Below are experts of layer 2 (counted from 0) of a mixture-of-experts language model. Rows are named router (the router's row for the expert), up (a neuron's input weights, with its number), down (a neuron's output weights, with its number) and show model dimensions 96-191. Each number is 500 + 50 x the weight over its row's rms, rounded and kept within 0 to 999. Numbers have three digits each.
Before each expert's rows: "mostly gets" lists some tokens that are sent to it at least half of the time; "comes before" lists some tokens at least twice as common just after its tokens as in all text. This comes from a sample of Wikipedia text that the model never trained on. Tokens count by the router's weight.

# expert 13
mostly gets: " such", "|---|---|---|---|", " world", "present", "|---|---|---|---|---|---|", " Zealand"
comes before: " |", " as", "ed", " was", "ing", "N"
router:594467472557420454516491527515475439499525533388438497445426440443485481557536548493466543466424463506483520537463454560500466479453422458546601406525554451420496554536496500510523439440534468549499465435492512382500581546440513550582418443456530532497478381485450461464448488565492490560
up0:563519475449512517523534485577464569522573497455487458509469456484447497492502513445507517500524578397522483605511444475424520443606437474525402551411495487572482497550461562500510534578481467508538529442505491486417490450477515496537534428496459429543538453535515547484437472515551514479
down0:425465504475425585449542478517497554502501495469586508559476506465532540495442414525501489481504416494584607592511519564545529511418526527432507451465499517545431421470506484467561457395417522529561540568559633466491519499491583478442541437524467454630464556466434431413543522425541464467
up1:470481510535563450549456489490529453478606554524471531564425480468479472515480520494576579418473451448528528458465522451472542469496529514497471526468451528483467412523438468474452416531473483471442547465491521599500512448458527593518500478469466467530486537526473546474469506516508477568
down1:537495547514505425460332441504523514522538567528491435381546513530529472469466625610380553493409498561507487413410409473413575541527564442519489466485499470567468454524485553467528476551485495570493490468493409488548459478520544474427444424460421509522546580555492493511386464493426519441
up2:487437537455481482454488499460534469465506517518502556542528451458500510436499503495543509424542524441515532524548477563596429488520500516455560370533427508562474612529467591498485540534558438449544569477513521473429541519542446416527444470358562448553540452451463524470496429450595536508
down2:596482531372427403513526555577431550487520477535587505537533509411449625422517590529459443493528570516483497430526450511543496461528506486511400468487401540510539521538468529533527512482513577452498456460508533464586524433524399555548490526528527533480501477546574473508562497463542510472
up3:505541476535509588511515470458482466478559465491503591549492438437454511516555513543544473553452483506462534534355448593469454498520473422441509497462557493499473540548533474549538505431468519374465549428547473460506602499487511505505429441583441503433477503500476535392383561420592451461
down3:546562574467586572484436436466464519477488531506548479437467419485525376515538442495469519570575531540570480499479488588510573413504524435547582513535466471428529478507472504539477450566512585522422488522530472486521465566510539462483512548544564599556440433510503446514556551545664460552
up4:523490530507450592534516456565443548420560435484517539561508581498479439452587557440514448465478548576491517571500462418510508500465523513459646510570504512529518488384511534414532479411525542474428509483540463468432522492472507579502448465525519435470483419588438533518539529512449471568
down4:523525413454522546496583538546566638515511454461521536553576507533566530440500477415548511557494473394477554598531525522563492499577537447555507535522449517467523469492527483413469525566484526551502513531549494500427431465494539530439476497519448547466426454425480527499455533439465531492
up5:376520558424558451411461492600447431486461505504458477572481515646568553503448576584516575556474461499455552525484422513477485472469457521464532468463571509427413520471528391528521486484458490568503405470562465533473444522469500549575511466433489469518477537614527451510499480548510507614
down5:499494540467430507543534509540554404449485514503432452413575504503506455534453548435401509487492415488532470647487538450526612529394332461389547504475517601487533504603521461558525521501482523470481522506377500457533462614484507469513527491535540549493523475391422502411535522523575499512
up6:538469588466528471483543559539462466452442502436458583466488447509578506506516485485547558498497565517504544526447490505470403485426532377470477480477546410478410517511523523515570554508460501561497537410596489506527492578502415452583487561493528479452496537597404524449448504580480449512
down6:527455479420526463559530526545442577508458517540546571463543464487449526543420490491463482494470492568519519527524502419437517516527483611552526440589451405486530492504555558599426512458586474481530445523556553474506505513493424456470487461456569465546526569417511495384476540471484551589
up7:572432466525439418524455524502534530560484544446421555497575415575523516489529480470508499424474480503520438600474416465515474518579544498444527530538557494495505532549449453378578520471496576406558458447480517591398531501422554493447495403446572432490594449433498509523499519508602480520
down7:462420437496578522510477521450529528484553550546449486529539567511480507464527465532453572494480550505517536466474556535468558527538484366520379585525566510472503557466440507406422553424465508471470408491422457591501533476502493500521427475536485464522554527449442385503479532456497491447
up8:577465552502495513501465566446518441543547463451424534479506485413562538595520483469531525452459463496414451522459504467442471498458546539640559519453594502548453575611546457550488468482522472537415483443559564474538522452488493479532452483460484513451516496488440505464595496440620468451
down8:559492482399522465489434503536554466457553559504511446541574464520476533474387452449467511504481507482494538441448517436464539503510468501610506598514509547413505510433558454475477516550540477497518555543514500506587449464524398658418425500490470560530523491522382561553553557511531551506
up9:391569532608469513459469496466585509534458491483501500535507531496471499590493507493526516530475526571432504589534481601460436401409485528608498483564506444487514464522493452640431505516549539470390498525559557588513508450397516609543483473466462488497482517563500484523445454468548477526
down9:540533471532522522496609427444519475539447599579541422529498459541486420518604489563563556568516444415426471546572472556416544528475491485539551474471473501474502468541449498431496506443448575492561466574521515522556521513514489513501484543504486482567488464491485519471526495468571440490
up10:548494492557507581605450547451468440496589525526454494482514496577515526476556484558519509460587498474512466528507429500495527516509503526540467477506527535462541497591515488428582551569476473548489517543529517417541477485492459491439581474525556540626469351521435671579528567452585429611
down10:505528456523524642537517624548454463444517510516446515439549479528486514460475453451517519478492510486448495426451507436498543616471462510421483457523534441346472464585530499608546521494487562537483604555414535533410549425541545532543523514426554578568486540468427544454512454408555448557
up11:411533507583485459422451555442456537546608425465454476496488464540484484521514464477588539573511537542501458495466554561522499557435518494504499514446596509583412458467533481510550448463530526510459595480543639535536495466459491497515520465496556557520499516448492483444451452437423516557
down11:506611517478498525506442543463404531503511487534489460473466460464525544475409505554458476516514522500486437475580597538496397503524522473512498478468502499565448509584451504514399475513451504531530490506538472467549450649475444451459517512627598580433442540373471468429503523511560547494
up12:527435586522478411393434436566466511541516504393418438534528489528515512491557399520547543461478434462493510497558459520491355541493502538558539451479453558458347462493447503509490493510498474489408558474515489492544531448502512498549475407492529433538462465539487545458406473524481512476
down12:495424448482562443405450391497476560424492531431482430427475477456577539392531461523539446485380490547523458539555578553437455553478543508539533444521450501510458503472511525561536512505421363554542524508411516502562494505516465530470492376518479403492471456508525431510561477455399483456
up13:543470546535504517445437528577471386403573524428504521451454512438541609511533493463565527354519529542476526512498552562500471506391491391532510500418469495562494451471489455480399498519452534518512445429508461511586512510549504627447460505542461478531469354479514499498457446473514556553
down13:483511488430587440546582532533427470557366465496539478418439455528543612504530515518462546594475505489492578580461449481478590505470548453416452597410520516580434488451504512502410563461493558515454543509601427475590492475541404513537514543471485505448467398489547443488468501414505498394
up14:452515503563527506516535437524430492479517463453543455483474471492565525463536484461496481572458423563511521566510457540597501506460585495529536515444494443450449507444550550442621399567479471550450456479553509499481487499456458448443514558552560420469498432713442562540556571522530470525
down14:503500536591524509444439434522567539557425628389611459461479434549512504464476500446500472411433394510524510497594478456587522478537560577668491501565567527407474495510562475538461448520527504526579485445507472509416546470530512506553455461474524511442456521519441577538540385511473564413
up15:503531487542415537456499523358461450471532520504489527555464402392470557553469401499547514469507449494541481528450487518491517517453543597534513542512543450492519423502496461487499445561452565497438517491428520529557532451449459578464543601536574491471550505449544538442487437574503497539
down15:457471533572451558510522453475504518521525551395503443448457439479507395527503515553489437552467452555567456408478553589520508588520459463463524476473548551447555501571512584474549483532519468511539489484443529557486486533398421550484513474445513489555542508428488519462437488430546536415
up16:509512548487397511535439490406475520576512563468507507533442460438463534525609510417641523396397503531506536495425570482481421449487459493523468486550519417513469529505444481548501490480520611481469573525520451540543576461504646485487516466422542471475482460494471524536430462567526529457
down16:480480581451502550576545499445462459475518437516531500651515490502565501457584488454582429445536460527396614487486489480589448462523477347501586528597541471480526448443572482465586585493458535499537530505481529564516590433488505468559528458516466506471556496613495526548497502581495439510
up17:476563532589465452556435481515538491611495532409412546509508490435454462453415468545524534401517491464454453539499563571561422493485479468509518578442572458475437565510461445459619522419547491537463501497594489388430543480468469451498458470437545501499561472535540522491537454590501483532
down17:493437447506581473469519576539401480528494497460498501513357544441459518526536437489502470438525545602482491468584510428459411516478558487542531396411547573444438534518577493459502456538519497452545441529515450365426523454479485529395449473512512455647591477462546388503565530472486440536
up18:513524570534563437513354581467531463463572491462571461478434564459442480436575516532580611558474502420474544489500549470513499404486535474457518482480519419519503474509461399461471521523493498594454526553431482418490432517419526540551416488461478535562512477565490536511518463531542472551
down18:497414508481528461500523465445649490488510451541435486539478555516459624492562535538487499578513508506467466376540589511481440536444539580494588479472486440515554405582534546599503552437441552534506543495495495454515506526506502543592442462549526410483469542500576552514429467577593537500
up19:475531593473466519467475618513482492467485446544476608524551523519495505492495621485454498531372413425484494524435573503535448492417572459465492532618500491476411488575438520549477509412466482553538482513500584535534468482380506466467436503539509522441577449446409556540540495449563411521
down19:544433534440461466462599558482511500444445489579550555531513526456514342512480465508470554502531412542439553532471482476509468455395508456557457517519429423489471483472386456537396583470536401402492493522540471544528375493453456527481544398536493479512519523388527470395469487541503376563
up20:480558560559501526571445500625526466475572555365538539402508495517512551454520481491441484532501525637458551487396503525547548430503523490513555466500472535552524479486432453399440538424445467463533460510525452617452569555441562504424431492457541435553535490551439528487422418569587491430
down20:525408508555523535467585456564455378492567491509483493449472519518576506558584437471519457544544470507449514499490449520441536446482480593562525492551482450515436396504454525549532507438509468558496443468530481539391584451502508530595569441535543470484540479518428453488501516556468581515
up21:540492512443450450426428513452462478450519482481473497507505491522457569572522417415524528463496599445537449447530619500519520611507542509542564574385443524449529509551506476453464512493518519512544537411528507508476459590390473405551481518529477551383514417416491581452527395469469453518
down21:498423467495558524535392523494479431444444496409415515549446445600437522414487515548539476535508455487563508413509431539441536477487493493494531520506471505527518511485495479470489426519557466579516501520463554453609484513533523432517513524374513507517453480410463456549512481544582456541
up22:517539415527553419451559533476487521498475501451542592520483535457534541591516389508535472516494481560483368556498515603575519573456452501437469480553546516537498481453439511438498520500525557466625510471522476597526498598481425449489467398494586464526404568523427536402547532403493540533
down22:511484588525520485474484436397464495522530558466540436539424472525474548589432532523442468515497509528497369480540513504505493584506595489529529485371542522452530478481495521407427559547623621472505497526551418419481545483475595574483507431496552450464536549478594489453494464454458516527
up23:560513515516513490549454406500482361480560393450516535502505400386443525532482475442597560489467574553527454582501456529501368481498517480479566498585502456473517485521556478467523463579469548456469494528419615536454520512464423437553500528460497457530517473521531442533433476500521522468
down23:593603445543537465510544383482469459509517547437496482507547567505449477542422533501444533576472499548622460465597522502485471413478551574530506525518496489551525540547528508464451492433653545465445525556455508579456541438422493533459554507506424551501602417502459497461495424470424489546
up24:504498479530421469468403498571468425453467345576440441567492508555441575492561474486504474520389493485480473514517516468469511512489385463465551469526544543505472544563488452495615435497449468482497558531511501476596398537503552474438469545414518505508512447496522497499424526439516352522
down24:517461513555448519554461477569416497550456483536465396492536483509466429498575575500495572488526402586483471532482557502445498566515433485510421438489504491514564599515506544512544513490446547527567469437385419504467437535463510480359479515508455528452453504524537523487432419529524528517
up25:524485518463520586555451524500428497523474407476506561420470501502438479470553523465433532536500497484560595559525459532460546464521451433541480485477537527510529584428416517444469499367474487503491541485482454435503533420383464469481476468424508479546515523548460510506499403509433542492
down25:466493478551531440483495517506423464539536537468454469507543449426477459513496593543441568457490437514566513496529491416519469482485514464592570538485508465415519522562498514505471549461588449565557455483583467508509512540438434567450498548537610560623470570497506474423544526505478586496
up26:524540477517460478578512475487466465463457417424507659548501506502470550542577515457508560480521506550434512536438439595536503515509433549499557524453586510504415547514606529574525476442397475450483494516571489501473535472476541498554434462522497500407479503459543526423464599498557428440
down26:507490586528465485465456429476426541449564509434480457432432500482438420537529453389401408503575533488514516455392454555456579563506468491509572472515509453461517522447499409501521483547482477556500418583478533575481570608506542454535545545533484570467449545510519498536406592537542369502
up27:588443527491547526498496509506598512442486505426432469503481563487443512537488472380520519511474483493477469565489516479523545537476588446501401528590471499512462486483480615461626501550519461546556498484495574440519536569444466527594506484515520416428437542449491501481457461528494574589
down27:533546485415535511626512503541564504449503606447488460520500428352521485548446522442570348481457520562426451425494437500530515467438475545472511472425531466530553404531479484491520466486414514558469479612473465420476537518482450502539458557458499563387480583467536549476530500490433486425
up28:564475544542518433430519533437504497530485543327485548477378479515473489534486459477566543478419485446534440544486428443486501514455571444501502545471514444479578582515458536484607566479485461453555560478475503547439523495419462555468464599465463506474633532522420518520532533478466545526
down28:542468530547514530484538509595453576492507497481529481522445498465534458548434527553450533477480440606476594539493432496602537501533474496478556424472526516436537433479539534455535520579443427620568504446534588426498420488495516444423523501500481560448506515470517487499581542514442474507
up29:530491497520544457481441466483499499421489485476556482460527560532462561487452560481565489406605504447503551501362557397420545471419505499519450596486481513599457546531472577438470504417498606511515472643555571488433507537488518478533493519401568408489499463519526512437513487473532549438
down29:392464421537518478496511419517433445477577457463475498508528560482488480434497483543592465488561510528618495563528507581490508536432483430497467562501458548514479426479525576502557576500500427502564600346498606546461545615564562446551516483438522514467511521484440521486504474555527443529
up30:392536508514497447513471504465528459490473512388525557523456483436518537491499490446495510373394521436507545600485542542479501469545563597530443450474534477617465503503469550492476501475477522457507553446509380473530556525464530599583596509392438538524524538634454512491460465490518515450
down30:525536455550460474528590542511496429442495494542470378575502565515606507502543431512636541565465483514576492484501528369485448476488504453451543481449467529521558475459449456493519500532469626437533444561534489538511540517477500550435500452550497637476549467420419487523480494516570456517
up31:399495453458483419476503494431483432516587424463448552506530552574438555528534499409534600487507508510552530462460597454582479462440554483463511531494490465527502507495428461480486453458476558485488476473462476499494453481498488466554426518452546520505449472513505581462500541370604533501
down31:540482514492497470478559439519388497493519432552395503501438581482549518533446502520564538512536478475518526489530626511552441503379576374440529509516430494481479492509544516573447542527475565562485556513494539541542426515444565559357447530456481500543432611519543409478473635482489498488
up32:500508547493437498514596570584443464509559407517402551451478452540589488588601495498578493459483531521515445528487542614441481518408437518459560450495482541466569583544462503486502421499486519619420423559494480451439566470485578513395540529477515460494565454543436480439390432494581464505
down32:547529473537424637519475538588417428540531490506505418473531481535497562525442484550451447548456526507564494484504501578481466600429442490483481489462461532374551493446488417563530482519525475519502424420447510461516561542476454503494449487531496502514489521514523488506492443494501502497
up33:548510483553607545580475505559554438598508430428611507481434516438469481488523458497468473501440434546537505481516477524446503574469538560493493457618477587494404497484505474505489527458416489433526569529517579463525516539475484585544481502537549494543392567481498567415409491505523509442
down33:595393499502555441402511494453601436536505451443515507428548490431489444570499486453460470620487499416494431474606584525390519448459459513505518494483491410500590459546598399495486512482510527468476464412547458478452507482570456542459553479528456558544469503469498443625456526531450459490